{"normalize_top_k": true, "balance_bias": false, "lr_router": 0.00236, "lr": 0.0118, "steps": 3189}
Below are experts of layer 5 (counted from 0) of a mixture-of-experts language model. Rows are named router (the router's row for the expert), gate (a neuron's input weights, with its number), up (a neuron's input weights, with its number) and show model dimensions 0-127. Each number is 128 + 32 x the weight over its row's rms, rounded and kept within 0 to 255. Numbers have three digits each.
Before each expert's rows: "mostly gets" lists some tokens that are sent to it at least half of the time. This comes from a sample of Wikipedia text that the model never trained on.

# expert 6
mostly gets: "ā", " †", "xx", "э", " Towns", ".."
router:186077117209146075134161120104140159109151127141140151117100123126168135172115100147128076142099135130120172101129067134092148133106136092197141122128084088141128117122149152107099142141116116144112111146102161193186129140115089099093105142122168063202122082085063105066143140116164187133136089105095111128095118105091112129110079213125137092093095138109123131157154083061117161189099
gate6:138112123086126138086146157181116131165065074145103111073093158219163115156149110120153109133099116163089125129052132094181135135150124203164168142093104137180153138143081142137113103174143067116113125125117089127077099173096101071193075115122105136121124114105108135107170085146135129119103187092087156110158146097158122086116148165086137137130153171081109086188190126141120131104149
up6:080122134131152094127167185184134197120115078137174139085097156167168095087127113125154136147053193095069123136103109087181078107166100163115119098127123127116165112072092136127054114153117115147069093138100163154154124163097108114155100120138137192183095077097097110183146126142098141151100170135097102091168129114150128128130091158102158071119149136073065111168149123117107121106139
gate7:157156108215104141128111136078108107161118104105154091147135143085164112198124137147100113109140160125133150146176134082107164131126138109147130105144168071104109096086112121077189145115138089170094194140124153152129169136088146108161091153097176149118126087072134116146098174205186122145094098098038129143113081135127125100080115169114065090048104147081132119133119120106144152138086
up7:149107154187126088105133135145128141116157135095107161113103113158136111123149128191133036158091114119091171125084119184107075102116112099177138154107036123130095139135129170125109100161112156063156060084105141180179106105149090088094131099109131075182113123131090088100186131059155158104142116163106123118117172091074125107137114141211132177141085094158144128149127116124120155134098
gate8:116134160079066125096092166113131132157116101079135145121153146165142089080180115150065133136116096117098169169111108116113075139114133139109199074208170189131124087127122110124132125117135122075126129154107163138140153106100147143143097155169119145066109185040139087109084133102177101087167155122112144113154164110186100143084102124094192076188174123125124128183120111143102155158109
up8:158138086136129129094107161122117128133116107126063110179096111133097097124094151116092111134076075141082179051139152146115112123128130136141153125155058096107209106083133153168101152149117124115083084065151140122147097103140154129103045085196176098148117059155144142124110147132116185112165134147077107123175106102143137109113131180138142089128159152095099120213116123104127175193155
gate9:131116120119167100158122202209112080123142112166109109134138146163106164108151122144104152104095140167125110119102076123152185118158116156076159122177129163133194122179141211135100125141088088114084128104135124093159174100089135161091171127164098185118122128118145106102174078087127160101059147096133137179099078083112106176136189131095121083092094136101083132102152124109136196119160
up9:131063107121075152175062152142106120122156112135141162065110167085087086058147129141156143112165128125165132168149112178083159119126151111116106093214173097095116125121125102140123147138110084112160153044145174113199101150157124145156167156134092104147067128131184113127115127138158125159148137172077143095116077149071216092132133133160083118135112119108099089156134148121134181110124
gate10:137140072136105158139082163156123063102113124153085128178132177193187149123111058149131113101144126138168093107162146124063171134111096225063110097083168131168143126127101138150157123154169122153114161122153176108144108089110155163133179051090116133079147160124185111146100113145071102137097111084086120114168117145164088149134116098169132112102096128142113105066150144134098154148160
up10:134128089122096192104142126171120059062166128107118169179114144126126157150107122085134122128092115155207101126117084171158171134121127089070155146094111153127112152137031094108100116109141122135102129109078168146140106074107131116101045137125126092171111126137090140112219052135127121076087161100112138145107082160094162124132089171156116132098067080157160106114106148132106118126140
gate11:113182082145087126171126121111073123129140106109138179164121095087056146133189129120092158062138141120178111165140183144171121143083073126052120112159132151099167137145156137154104098119086133151119148164111132113081108124096151184182101069219109150144116086103123158154143090176118118132096147156135127160119211184131118156143164150101159187179152138143108131099114154130159166124116
up11:086143130075081151060148110061055126134106094174087126141197126171138134122154130145140099160133115121153135138135108019215125110114130161143077133115105150190113124176202140135128106115096113175121135100171100119169137122114063145135107090142149139180155131138128122163151090113133095107141143141108045110149161082066115077114121127107136098082093133113107156073138142109133139124139

# expert 5
mostly gets: " MPC", " MF", " Dr", " Apps", "Note", " Candidate"
router:138211096146153035148133125126126110089149178155134137170142150099170120154130136125072095137098165184084135191109149137155136189133132065113038139109147149132094109113115117151133150133152117158169090190142147132081175150092125092138129111125141150123126094129138125140127133090145068061160172166134094161143109084127131101101133072168152107108190039124110126098105171142117168120148
gate3:085146141078096080114095122134118165129095159203151154163129147057124068132136138146106133118097172178148105196167145107119147174154131072151111116126199143137134133152082099095131189175127119164146135140184136097105104178136134136126120133159177124148107113117145084157091119129088149094113125149160123180153124078183147110176169084122137026143135168144098168117068156112161167152151
up3:115130145153045111153167113157165163137149098117111162113104133129094141123104150139081119061139154122119135086142108138140172082118156100116172161107128137032097150087100130144131142083074136146153155052179168158109095114154087109111140133021117173112095099101093134110163101162085117126134126146183158087125141154131178150107121133085143178115137149053066134119143203136119136138142
gate4:116127093058153105108108135146075158141130131095136118112122166162174121167147120155083093124146162114148101149095073150098131144101216072084108096131146068094154167114171143153095123160139067166168180124167108160173100113129132144162129155148200102023116103175154080165144132106157117099096132125184161200168116139108150125146093096122156118120097105130134111084144126097158119161166
up4:070107171136071139164152115159069165164085111135166189107142130119144182121131141181141147168152126121163088116202103130187084172130165157122148142137120041188180128097050120160125125104114101036076128122138164096148116095163100194119096143114139146200078094183099113145106147134142089148141118106126117143123140119102105152098150161134140153132157139157110094100133146115150105103107
gate5:117120165103167098033173070131120144100109112150153094113152140101128130090110118133124213112088094132096130092138162154128164126106121128085090119131116095205114185084095175159138161085180074110117118136178156138136120149102139124110159124166113082142116035116179180078056150104174083097140136144125134148114089132163106133136119089117112078158150143138126144079140172104172148108173
up5:156105172164176037162134120119178130042105111123109145081137183148098139150123139157097113160125127131129166102160174220184109181125113135137103096116177131164129124098108146130150158119105150080176087156122111125086174086115095122159154100116117132141158123078098082099204097129071098165102135110122093140149173154094126154110132108088100161179101165132146127219122130129152144132129
gate6:088093114162136099080105146117128073181149136153155118096103170107168079165149144161121114124149133104117092121113169121102129102134137060098120118094169182112139118170199102216145138079130078178131099129110144113152161143070100191117145122111119147080159187095189127130177130099132141128134123130095101225159136099125143125184145069137144141150056122132134072104168148140088143111111
up6:150088128237121100158088181093198118153134114136109154123112050093153124148156133113126188121056120145103135090170090131097190157113153138118163111152123124140124120086116120170142091169123121110147161169158082112120079135151134116143165134173131158156194169121165140164097106103188108066130134119152145113133096212159063169142109090155154158123114137117183128115107164132137126153086
gate7:113172085110144145140131061082122146132113163080113129155165095123106113189182136145153112124136152144171173125198146104143124136130130113099110153159140174115093135131096112194109111124076067117150088128174114099089176125061082107101136157149076129060092147121163139077167107141089067074133089132133148154176125133175148129177105122208143079105089113107049134111082140120130141126121
up7:148089166143174122107103078189140172131093107204156145078185164118128119098124125170183150092157120169071148137137175198161122092053133111115127117104107082135168093145116105124141151170139182122130148096140141047158133170037134096127161162151122125166105123155137138132093093130134086129098150122137169130130141150098154082061140176088135166120094097164131133085114119108078118131163
gate8:152188135180138108159090148153176125186202110127160136109161074060065141128184143127117152147132113160097171150105170135142121145153086152122126167185134129129105143155118133158118114138133157089168109183123123073172159148095056148132087164112115138068143166100066135121175120069132109095165100111091123158173120101107157082156120117127131094161122112093205175158171160129147119104171
up8:102037117187112171156084059101156177127140114128129099109158112137124122152143072076165081080178115098119126064082088159141046111113177160160154178186100145123147123164158103144114113111141175117121158102087104105137101133128192172145117155110080172148132113136089082119123122111093148146152078206162111138119129171082151142097149149106142154106105143161104102155139146093171105135151

# expert 21
mostly gets: " f", " b", " ch", " st", " l", "-d"
router:101130170101093135123153154139140157059197147146137125160133185130146164101138126113129107125108155166106142128120111107118119104231106145147106147070148112169118108120155160179125086116121118116149090159165105080195137164106183153160096176153094155071083146175108127107122153063089096143047116138132130167086094088098111134123105080105127141104151128087135116165108095188058146124066
gate3:140102138106061152178101087101153047152131144111116155163121155147165162115114108121138152177155113132114112142147094164047134115099136183141194136176095105101065122134090169108145098107190174130116142078157087069144122061117153065173089129179076118113126178170106082139161118089112155141102166138103178159124150162108103126168123140127157166113166083179090127107134159129146151133120
up3:153147071137067189104108081096164179109155120141155120158124121107100207139143099169207149155191142134128187116171099127127173122148165110167122176164151120092126143159172073123153156145100092068141121124140106116088119086114145168101165126108137134182164147192085120111142062153120120111139156169098091155130162137143101127126091168122179146135158117164206136133140137164144143174069
gate4:149130103124130133123158162157173166099161071115102153108171198156110138164107105134135082117192135187204100107129129175104136087126108173142096102125108152159189144151130103138129168109104174189159193089143116123105144130174161193135157152122075078069063081148146041067150143154162115163097166138092143122159171160152159144186114125114112133132141118122123149147092125147137140144130
up4:065134102073165151166103101126163188148101078086149188135054082113161200142111132136102113135129144160139127139139094100146097166151171142179109090112154138108118097088127113144108124131141102167128096167143163107153133209158158107068138129178080135091125126166099144106073111115086168068142128078095129103132079101099087131178107152137173161108123149102123129131127085056114113067095
gate5:058208168136160185124103129098124167110167137132136140161129154136094168150134110165120112129123145220128121117137130078140118104182173127120126165171183146110110063170098103134109090088133108158167180147161147143162032159147216140133139155135115143149120119137122127100126116118153210153113081094163136127152143122162160117131137120152135170143121177066097119148145124111177191092099
up5:124118152128144138159091116176102147159123096104121140090168136206178141124117146086116139168146108145058132098156161176169149112041154145113092168128076135127107092124135066138149159115153158180178140126092128149081148090100104211146150082132196141130140135119156088079110153088139165107159119084144126115140111106128083164148146149167138089051086142117079137112067193105125118145105
gate6:127145088151104200130077144144117160151119142114132113116105112092182170195175096160123106092128138108075121154080086168082127125097101101142131151127124148107155118079095087110077141140134100165139095111112074089138128130102161145095131172080116101104066162176134110132111174105088158147156118172087105071059147132070159104160131142158058077121161145118117120201111105076144199146117
up6:125096150184161114141152178078126069168079198123143112123140119189150120141144138140146098166098138189150165116119153189167161158107138123127119125233080158091116171166123077127174136145128121107095147059122122161129148144131104132147097189076180123140171138137179122128212120174111172140122125135148095117095174136119102103115149155183098136088065147101157103161124143122112123088122
gate7:097097176077106106124144102159128109131149148148173078112112209120165205120107075056166146107068102141134122141089152132111150161096104107068080106141145124153170153104159123205109179119079097149161131182137102136152106095109108123167131145138130188056132141164107099116161136107028139109109124146176136146165094113118129090132159113090095094143119113129142122111124145160091157187098
up7:155067124148156091152138114192152144117129109148197107112114144177147135108150077116145107082091122134120146146126168169139113182121153135045095130167090078140131158169136133157105126090166147127080151104141120168141174106154059088135083092140158116147160145107129068134215192149084059179120130125167079150074102125151108105154159118170159122148143099154124163156102119118115143115203
gate8:140100131125142135081076117099093190119169163117133101112171118108133137150160115080141169090107105151088124070181137185115110106138162099100117142109107117075117133097113198095120172092132151097139191161139115125137047165070118118113105156143137106120197102173120143114074130071096124136098106098158081172156106113162098109142185150087118113222150173114122103125129157125067159075118
up8:136161133116098130122108170154171150079073078101125166141125097118081143122173100081141120144059066106116137145176166144081134150142135130169141198082142136194157067149169147209083097147126126104131097159148130170149161098143190147112206164119085158081152140144137121164123120174134076172090146131101125177088118163116121168159165088143124153137133128166086123121138124174104103083147

# expert 0
mostly gets: " Jo", " Mart", " Jr", " Mont", " Wil", " Jean"
router:169074125169116129099156142160104141074162143122126153162144169103121146111103088110055118079164138124144099127096116080132072191119059149141068107145136153151092176142115119135176177167118118107125138181150166111161142128088124134195106118149111123122117160158066123074124102149113154158102137082158089092119137119133079079184121126090140137124153198112184124191156126079140128211155
gate1:090094174089116051100114144162145161154165115130110173176166181107104152151137119073145133109143158141121130116182135130097055130084141204106155160097110123084142152093149129132156155144124145118182161111186212129154159073100131121137101159140175134098174174063101103088139135159113142171161133098104175076166103147127137126144138143154159181112136154042141112082150135135099097112150
up1:112146139138124128145152196096109114138149090118134097099072122146168115144092113115155109044128129146084042157140104094139150122142129155167188101116092096086189177136120152158111120178139159203154159144137084161114114121108080106130109174144160147181124076157169152203136038146146164161116120082107143068122142140123074111148144126123131143065151143119155119066111136168115107111095
gate2:141074135142072085102114091127131212104153075111157157140130186106173127130089104136138121158124156153167110164067093169049159112129093134110126088112180125091143090116094132134154148137108123137140157139125165122143100125084100084159138108163176145083150169188093126132142097131153157145214105145144128088158140216151139219137114164140158117181166176123152129147139120111157125155085
up2:118095146156130121184187128090151088126134119166133132173047151127094097083171110127143168084128113140142120110150150099169136134163154102119170072120126135109128105172146153200097131182153125157114115118145159088113159107176160127139171137079103164203130164153138122114119134119194059077105151107167134085090113085167117151195162105132143100105055120191173122122139164057140127138116
gate3:145113076085130109105165148168114180150104120040081089135101179108081131154192121161106075121192115132116114115089126135104147107077148177106101188104176122064109128083099147142115114117101048142088154150144120169113135140111163103090147158142098124120123115126109189105119175157117111148148115127130108134166156126082138144183161158160146214166126126107177169129083082153146135185111
up3:144205092117104114141090124177132096160174135116085150152162129179140109152154138154173111159149137163193102061133090135162133121062115120050093141101109150081133108094088169185054122092145110095126145132170150142165145097121113107166122148152157117108188100122150149146159141163108145169128137115124118139144116155090185143172122090165154107093099105096142077149061166160059089165090
gate4:100130120138113164094088111131116179141111156106139096113127174137198159083157084138130134097200153147144190142048119139103102155117129147142135150131183100144147161141118098168148122205147119103087117099091182183109074124171135141127140101089171121065097174067119105071106115103107171096174130156131141136126160150169099083104110123144041167103149148082123180167129158172140144110136
up4:138151129123187106151122125103159170099132175108145162139104136136178122174177156141160109135108092146159146146073106148125068154151159104135130127124116107116159104108144029073113111096118159160189187150163140111132054093092124206133167123080135129089078108179157119085118114130078132212139062128154115109143152157158102112097083128087126116179121125064131123154076128110134170098127
gate5:130122125150175124124136211106094131107143134180147148110128137094104100154204070088090131110113125114142121103141150166129185150140156113125109110103157162112097108144134114142157147105127000213076100148132131085108091143171140093098167135154100134157118164140130102110114133128183161126076051074184134093091090087137134116163168152117138121134167120146133172117155128169104145152183
up5:125134139189144083118167097103121059142124090151123128173165156185082192120144114138076132081169146079109156157133119152115187096105127119152131160123124156123186205178143098183147140109140145140132160105170116127162126076142109176112105134137111146150146100119141116155126191133146136126119162099152087113072171123043197151122144147171183137119121047179115098095111167101115079143124
gate6:135147131101133143078173098108098120104127064181119129159176164136151189152173101142121152135175066130094143113133130148102096154102184116088134081127146180148127120130080099103128122129132093124126107078121141132084077113127118084075075107089079105141095209085100136126143107057170105121132051136080146148099101108141097106152174126102138169121111103068164131048123094170093134086149
up6:170132099123104084043158114133183110082181121100114106147099095151100100180147152140107134106156131186125061082130102109100150101144135159157180189075094116178127144150137102172059096158173173101121092140114145125086170094155125150173131099157159166138156120148110161109111101145123088091156087108111152115058152132140071107157145119085114169134206092097089122135148099142169157125094

# expert 8
mostly gets: "13", "12", "15", "10", "17", "16"
router:146124154090187130151118159148121113173108168071113152079155107108124100081123176090160096167074125123166150190124154176151113139178092069092122148104110159131077107157133135122132164111141140056168178093082111109100102142090168099079135146102089183173137122087131113139118143128132162166136175168166182116114156111175068136097109135177105140187152134124143104106134107065210125104112
gate6:161125095132153194099154140139146123071100127072132076136092128096163131068092075176084104134111126171138104166174122132200079122065140169115148081077118178125148151196163110109157174140171105090169144158152126202151136065121139095084189123140087131129096126121160107131098166150116184083121142122102181164126180119128128112117152116149101084130145135160098137129137134153080179102121
up6:098104176178102141159083166162082185220200180060129134110114132134166166141094160131111157134178080143096110162105163154107148161127174095148185088090107135100166099129152136161145136138102098097053168133121188120096124143096147156100129103171113134172137093159152167113109145118077158078108160156125148103148098141118100093121133095178109065090087098126117131093149159113164111108135
gate7:127137143127125118196121134125125143167153090167132090118147207201088077159176095178156117136109156120109132127081103132177097087149091108124127171140220124129079146165172107127176118132159166140092119132135082134118107112147103123130157130090100110079134124166051090157193109147142124160083134122161117159167082100132085099185045130160149129149120139146160066101150115127183124163129
up7:118156117176162129179088141098137094110140164102077127057119130149100072189151117143048082103130126175065098166136140107112121102132095130130153116075072159138083119126174133128141099133114155141129078148160076087144119093136146155135135165158150119165110169133134142125237077170174145105146064144163100093138114119087163081173153151138112152145142163181150134139145085109161153092089
gate8:181147131115130104135110108074093095106168120122103095149179138148120120088068061095131084194175029175116149139135087123112089091125071152091128130094149105083140176128133101116145149122172149137101184143089105134126095191123143152152133138144171140104130173128145121100142073097154109184146097139077084188136131079163154130139129157158123133172128211082076127147158139104111161148115
up8:110113145145103102102133106167136171134084107121126129157075134108146100127099144091181044064050161087157152130168187083136126173150170178116113075109125117100118142149112133087157131100061109139155098060137084130132107136120119109098129160138057098134153100176077158094106086143095103082121109118128104157107098137108125155151167114151138031118145085094139092142174173125126068152139
gate9:090106167189154150106116166026166093188109157140122133132072182120157140138133133065128139126165107168100127119132071126106139160145089144127131166098137135063189110127145111129151121086199151121121151212184155114129120171147175176110121106146178167115145136095198105088161084155115121103082093139152183124142114092078146169146089126104098143103128146148116123134140095122101174097114
up9:186199169164070172148144094156149096121092148143111167064115115144140077114154188155129137101143099118149069117107130175113126156133171114139182167126117143161151117110119187113121110172139124161104079152101115140149126115126100123141160153138147071073077171108050166061147111103092062058138134139174146167132144070131136123110153066147111126173129136168075139156104153174133134127107
gate10:148132087133126073083131097148128121155139108104109117101170096129116147061172104068134120114147122172117158088148103122162158122181140078163115176204091135173161100161132130131111123203164121125121160120109127093081124183145074154171104101114131144127167091051186106136191142134107098114136137213091123137119147174201151191138097156098177122189161110095159122123108117144130131121119
up10:187108094121152135080107102133155090068075154091129163134143077101117126108121114146103142080150185160133145095133160097163136165090067093189109119128146148110178147109121202132115175147137079129180132169148105072181183108130118133132097140105091130103192162122126129126157121080135060144133197147096138128149079122145110073089120065156097130084087096151085135119185139096126172122147
gate11:097141122113110128151155081139158132115146161127137126104093114130146091168117111095093086162141117084118151114110111153128113135073161082195114158105135136160106084242155134131091117037153146091106108104139101069142143126060162173139130122130146158144145149155143187119074151111089140122065107068069184164124085115173150143136097142134054111144152124059121122099159120104168087107124
up11:120120179135115121121130095102152156145131095068075146127105148150183140189134142122132117106106078087151073110155106121170112105173073108106124199095144121138098092150190160134135152138102101123138088183117144140120158074153135143100173137106117122104126081086056118170150107165128171147134101167080113153199125139134088120098115166154054174135197052102088133108074116138119070139105

# expert 11
mostly gets: "°N", "″N", "See", " MPC", " Coordinates", " Genus"
router:116167124121155079208185083148111155146097133119105124057153097069113133103124104103163116158176089115140106073139146154166064158147142162147150096077137118139091113068161181133097065122123171156163129099098104105115140161077099193119152148125086133136110135112102068172148104099112130091154150158147128209131166129091147082137166142146152173143172156141109147130109109120180147056128
gate3:128157098076148096100101159097092134126090183110074163071126106105104118154124117120143058065119036132083058125126129174125159138121105091151098135136154112077093141159152117075057105140140172083139127092151119151101125149129094156198115140193132155131160124172142135138108144150109151065181128152138089121110162156059130131082154098103088116157157137158167136112140178152090164137162
up3:164132110110088092142063114181192170136143122070125140057131081077154134113128169131105102133123121123124147092163143124194153147134066134154114120155199120158159149151169112127143135126140107134127065135114157115157095108196151157129113173140182142166145106138113152094139090086132111062113176133176095132123137113135115105082111104080094192068180141104151113120169121067158149212115
gate4:109084083145151120137162119113082112144084119145144098168165162020176133144176094101127166059110170128117151133098120145106054095138167126118121080134057135136112115146141188164131141110149115161108124130140143139060153125082094181115115131134054132076128138112130098161157102146133166108183185113192135128145129177144174148142120141088176159107096142176191142145101148149153103129088
up4:157107169168095154107069157106131100096088146131108062089153130174153135105131168072094159175126114073134125087147144151096061153091169136121161169142124138195129141129106113169099148133190105120129060154182068151163133156179136116147145095137142082127089152141125100127145152088154144132095106195093130177130191107088149190124160103165131116102125113150060118107197152112149108156138
gate5:144091081107148092145120178060115093144184115104131104154193077136130087117138110071180176132175129150087106198186086104179118130128165120137127134092125119117078101093107192106086167113144173162157171119134175092186135138137159133111135108143117169094101121127163126096157162156050172194130137108102114168123118109186136133068150130132126164105141093061105142116130133141120090107091
up5:200088094131144173113131135092086155122135067118149089181140127149165166193097140151108152118130054170153112116186169126042101147093138147139169110133116183145104095096131113108132125153085142027127163113112152150116167122094133113077071109139125182209140130115115152154139145141131088123082145098147115165101136094151135140126151073127154101172112117108172135174145144120087078088155
gate6:145134155079128086111150126114103107185095087123130059088135095151137043099148069129131165107140173127131178102125167111072111133163138186181130114110157115077158126149128149129055119123112107181150170137091154144084126107032171174124102129124144089140149105172166118122148109160118168096133146151120195145112146095099113086122096155158141085156142195063128110152102149186137143124097
up6:110145166140110145113094121152132159135095164139160127173094073119093163097120091152111065116127106204151069119158161067126150138144096127132186043090131129157078149073122119155139130157108144101192154138161115137137099149097144156129071091143077128152131138072119088115092141103115100184085074120131110147094126162106147123121143150159157139075128214125203160070122118092144118132186
gate7:131114118104129125090171142144082088121119087130135166139136147121096116132137163106116106149121040077083191127091054076133141115091088138131117090119063041146124112119099130104150146109199081177178123115137113125146124137051134118149161113170102132102153121148097170122167144170118143099142156163127134101102065174122143144211170178089176110131130148091110139153185140133120126069102
up7:171104125129115128163114123168077106120147102155204154163119142152112163169120132103146149107133116128193160097073110072147154123160129084161068037149118181120107086063123157138109132069129104173085118118108158117143147092107128121134157149150075098192118137067094117139175098134093101122147174107153082139128182225113143116155085096152129146181109137087121152110158116153100092127092
gate8:135148139152078089098122115107128189100116110124119147095125091124139182094124159103147051127118146142103132127133120134183103147159059160090112132107124074076119109092119167157095100162154113122108162164183141083086155135171085090153129178198192127071152150076123103163159126081112122119146075096116144176131153150109130185158075133178107185104185073097125082145117119119184106134143
up8:136141077142148080172159123182129046123079172173067116162148102122135127097055114140147138061110110093127079148137139110098134131142121137152111110089074096192066139087090136158143159134130148170084146138147130112119068102119136144098115117107115085128169154049107103157156109131141070128096152156100165129148112121164198091174090152135188107130153158144112106104152108177060126120096

# expert 22
mostly gets: " sl", " con", " sp", " imp", " res", " comp"
router:117088184163093157112149129097138168154149134135203132169082167161141170105105100085114120086078136139129134189130119092139085101170164124126130127105222111194156183086127102136152102097114146115106147111167180077159130120094103077196129144134104121088146132117096192099147096109140160145155139133151189104150068134130154130098098094077134164097194179127133147098174114155086130141129
gate6:136106141131109137070045121099108115061104146129159122082087132128153162044127085140127092112139089132101142147096179143095175114163159155104106108086159078188127103090154130160125159123150155107108148106188217180129147095143097150130173112091117099066118168139124079102148086158096134058041162094150130137105124145119123121137124166120137095107117153110103092098167157164109165142100
up6:163120123110151134160113177145159117105105078152175107089121125125125088100142123093144168097121087101133158121132160182147115147159096116159143127174148128082107087127126176078162142067096145142189161168158121173105201200161194185095119126139082156142084142146133147106187136091161094113113126118064150190169167112162134171064139165087093132111064148090111120138162133169142160129105
gate7:133154137119167124144174171121103130136139140122133101141112108119055089153185106108134137087125042135173104183092182127127136161093059112105152102132120123158137160126100174121126098087111090153085097170175128104142119120085151077157109162113145146134101112154089147105137137070216132163124127121149166109103086128177208167129109129124212102155155091131126120178130157075192165168120
up7:146191165128089102139161142123105081070120198067170103140096086136087146129163135133118094059107092089102112146186062144139188118159108125145118166159146172110132125144117109122071125170110167100104101073086131142136157138144142108135107168128047158176121112115128145148148072147164140120056152098153156137101144108090160123175121119114127078104100127147124152131114140107160081185216
gate8:113096163124106139133080157142091160131100117158081143157098206099139127096110133185071091158101183178135041112140096138077116132166106138141121138108172128163140116153118157144147169140189132154080112141089131133124067120126128108169122144110095105143132141069140186120152145077115105116181146130118103086111123141195089159152149131101097149196113179148151141071166128153046188130166
up8:141097131128147092146098166159125148121130074108100156115164123128121077070144134113121164116142191123197100100111059148121106164090162128169107182111087107110159099114064155175075124107148145147102117115179168087144193102045135138160086086125120078153107093099107147113152112155071072134139104149096148148117094100125143125114175075096105093099104105187141089139097187115145074144165
gate9:092188167127165132107154137145143138130134096091116149124176107160130100201094101099181066075123155131154106169144128134127094140124100142146134155151174148178124153153093150124130088079128147101085153116178171112087072205098136204113066147132155191159131080140152144140107104158157124115164170074122209109119100149114139138141117112077103142080154125082104092178085136122134099130071
up9:108116154072138164196136150113220180150143111096124090120132133148143197161154156124158172155120100123066163130153121206167187156129122129152177107167156124146113109109177125126102114147140089120110111167099147108157093108086119131109166152159118145118088159168151083138071124092131100130084093165195142154128122068087108127155152124125156061079147089124088184186135169106129109164144
gate10:167103141097078113085124117181103106133135141066140181094130093082121136122115122160121131133191080106163180104150110146096119127151123169118106108119095096131113156119115113127172146099194129073101121095132156064133136147130094109195129130128151096076172107142029075060151132125144141099196107129134138154133120124147140083048070157136166167127156065169130114154123161169169093100111
up10:096125120150112150151084152203150155075078150128137120126136130143095096133202068088138135090141102117112123123136101092168094110121165148130137142126160142085136181106107089130162186165142151131098166082095119193131156131123133140086093186129166082111126131070068121174155080078113113097096117190093109164085096085156106171121157137097157166156101180161115147200194126100155120156132
gate11:111152174203087137103107114157090137169102093158146169107121088140108125114199146163121140130135102185102109110093180124150147090149088153138127174165136058101163132099106098134126110129130151141080132092117074103192102171130194073139154170146141089097148173114123118132101125105114144120114143156083062168226057149122112147169134110158165163111104184139125117102136054130150139126127
up11:154085173119083167094082191150128150126084125135149193145139146105020161109171132149064068135116175137175111078159149108123121095113138164132138121124122105139122138142124152125127134074173128157047112127125104066137101135196114070127133146200177169154165094162097136092170138126177128106135149102093151130149155132138131160137137135138135182088128095078124155119117088200116125124163

# expert 19
mostly gets: "%", " they", "}", "]", " games", "ations"
router:130083132184084103149072135113142139087082150158086093101165070150143148193109135106134140068153127133152130118124151195103088060158076101124167179163126131177167128122124106128113136189150134069134182140121163230117070157137052144079149103115152125136142139158137134146127123174111092191149143119155112084107145156130145134134153134164165144173130108115104152146128122170198105104134
gate3:127174082098176165134051175105111114112130166094099124183195143158175163131127153140134130115116081090216112173147092160136114099113156138145106150165133100162121123177129182160118122074149124116178145066095065185145141168102097089126147151103178130115155135124162136111109109170083131103127134150107130120149107146166134126139155093058138200179181181116096099143097113157098135162103
up3:152103099121125172085141144152131130058158109113088144138081096077107117139060085149178152056107126136178179109112164122223132167131169109100091091111124131112158147102092157093147127159130117148148131137123137134073176143143135093112128162180094093121124102150170118133145072142109129156097132070169132161127179127059124174165182150151116048161128083159164135169124130076166117151142
gate4:056118121123104188084097137162116167142126130132132128118129107163113111142148136171148133063122123185149142122060125109115107111126171064147080118127146155142120112105086061154139124163111147066119128073109120101148079109136200128085130199130097178101144154157099107139117127142136113132075087119106134116046136094143141156175182154215192129151134082116084169118141164157175155125164
up4:179089156139182126180113159163130149116137156121093146118094077113168152120104176136085118127049196107082131117146148109095117118114129140116157143093156122161121112187133129153118047110094169161127106134154139108172064153102148036153184113085154135142110166105149103149156123129143155115122149189103118194087162180113125126142096131165134150103109107187157187098156113165081172159169
gate5:150099168112124086100101133128166167115124207118191073169151143145158146137147122109145124109146122119128114064092127119087154078149102144100163122124125180093123163154211110107107110060134118124126136105135147124125101110096160145112148201169157175089102144145102095129152142158094134113094105095190135083106105148131139100085168205114142201082173163104102125128145138228181113113108
up5:143117119097184108086155122140074091134124125090118159107188054163121156112116067183105169130164154133113128130082122180121121176112178096094129122173129126150157118085147147080139064171158191110116108159133138104172153203128094122109130112126117098144160156102155077162079111096152154137145094117078162146130175141134175110187148149087150100159057143107145154149211161132147094107109
gate6:130194172149104149133104117084139115151133073166050093179149130109155094119135139145166126091160168103139083094134123179098126093122108207065128101191163170120135143156126170132127131081195110135127156109144130106063104131109106123095073189116133121100170134178110098119120204115135146135146107144108131081153162135135121057154197118114164156181117163100147061131112135139170126097134
up6:066104131151129126108107090112128092096141112117065101108119150178136137055152118121114166123176144057181115118127125142157121105082103091127113084138067092153080144133122190133104102162097079059153159153161111119215150149126054140146126094085092105123099089135118099057076091154129125139110134148133157109121151128117114122094066112158116167127104118103120113219084155117108100113179
gate7:116099126110165074170189161163144096187164171150162106178095185114132149154169121097134128125083118117105121183144139099134070132171165140100149149116162131115099156166105134136105103095171091074144087164156189085128148087125165090140168148137103136065090119152139148139116050081101102128102088131195148107113091143120199149093091087085136139131154175135165143157150151165096142104074
up7:103139091148160093161065140103112120152148089113110115122220054140136109162135117135199126123198083099096195145100135185120115165111088094108169172133096157135158116141162127138100157150159083069118139095111118138127111100185139176158125071122132138080124089129114100116127110141155102158138093155139053147146112141115083141110141180124159074166093107122182148144093189130114088167179
gate8:168146128112121124126129116139092157194117107136073039124132112140118160169118039165137137131123152130086183097127122126119114064150099111127207178142147133110089090183145183084146120169120137096117075132127105140177111108146098074073093117143125098183154133137150125152158134152153064144144064170123139127145152127116170111228143116114104166164103114148104167145159149162069142120112
up8:101124112128124100094124051143104087118184126131107164118136127124043187133134107129102109143131124154186152170164075055136158110093159146085096122091146112141119154140122091161130101083153069120169139137107123120137095096170126099142155163092171129136109148066062147114096106149067053110113092110093168103154139164177169122111170102136105154101187189171167102129099117151128099070136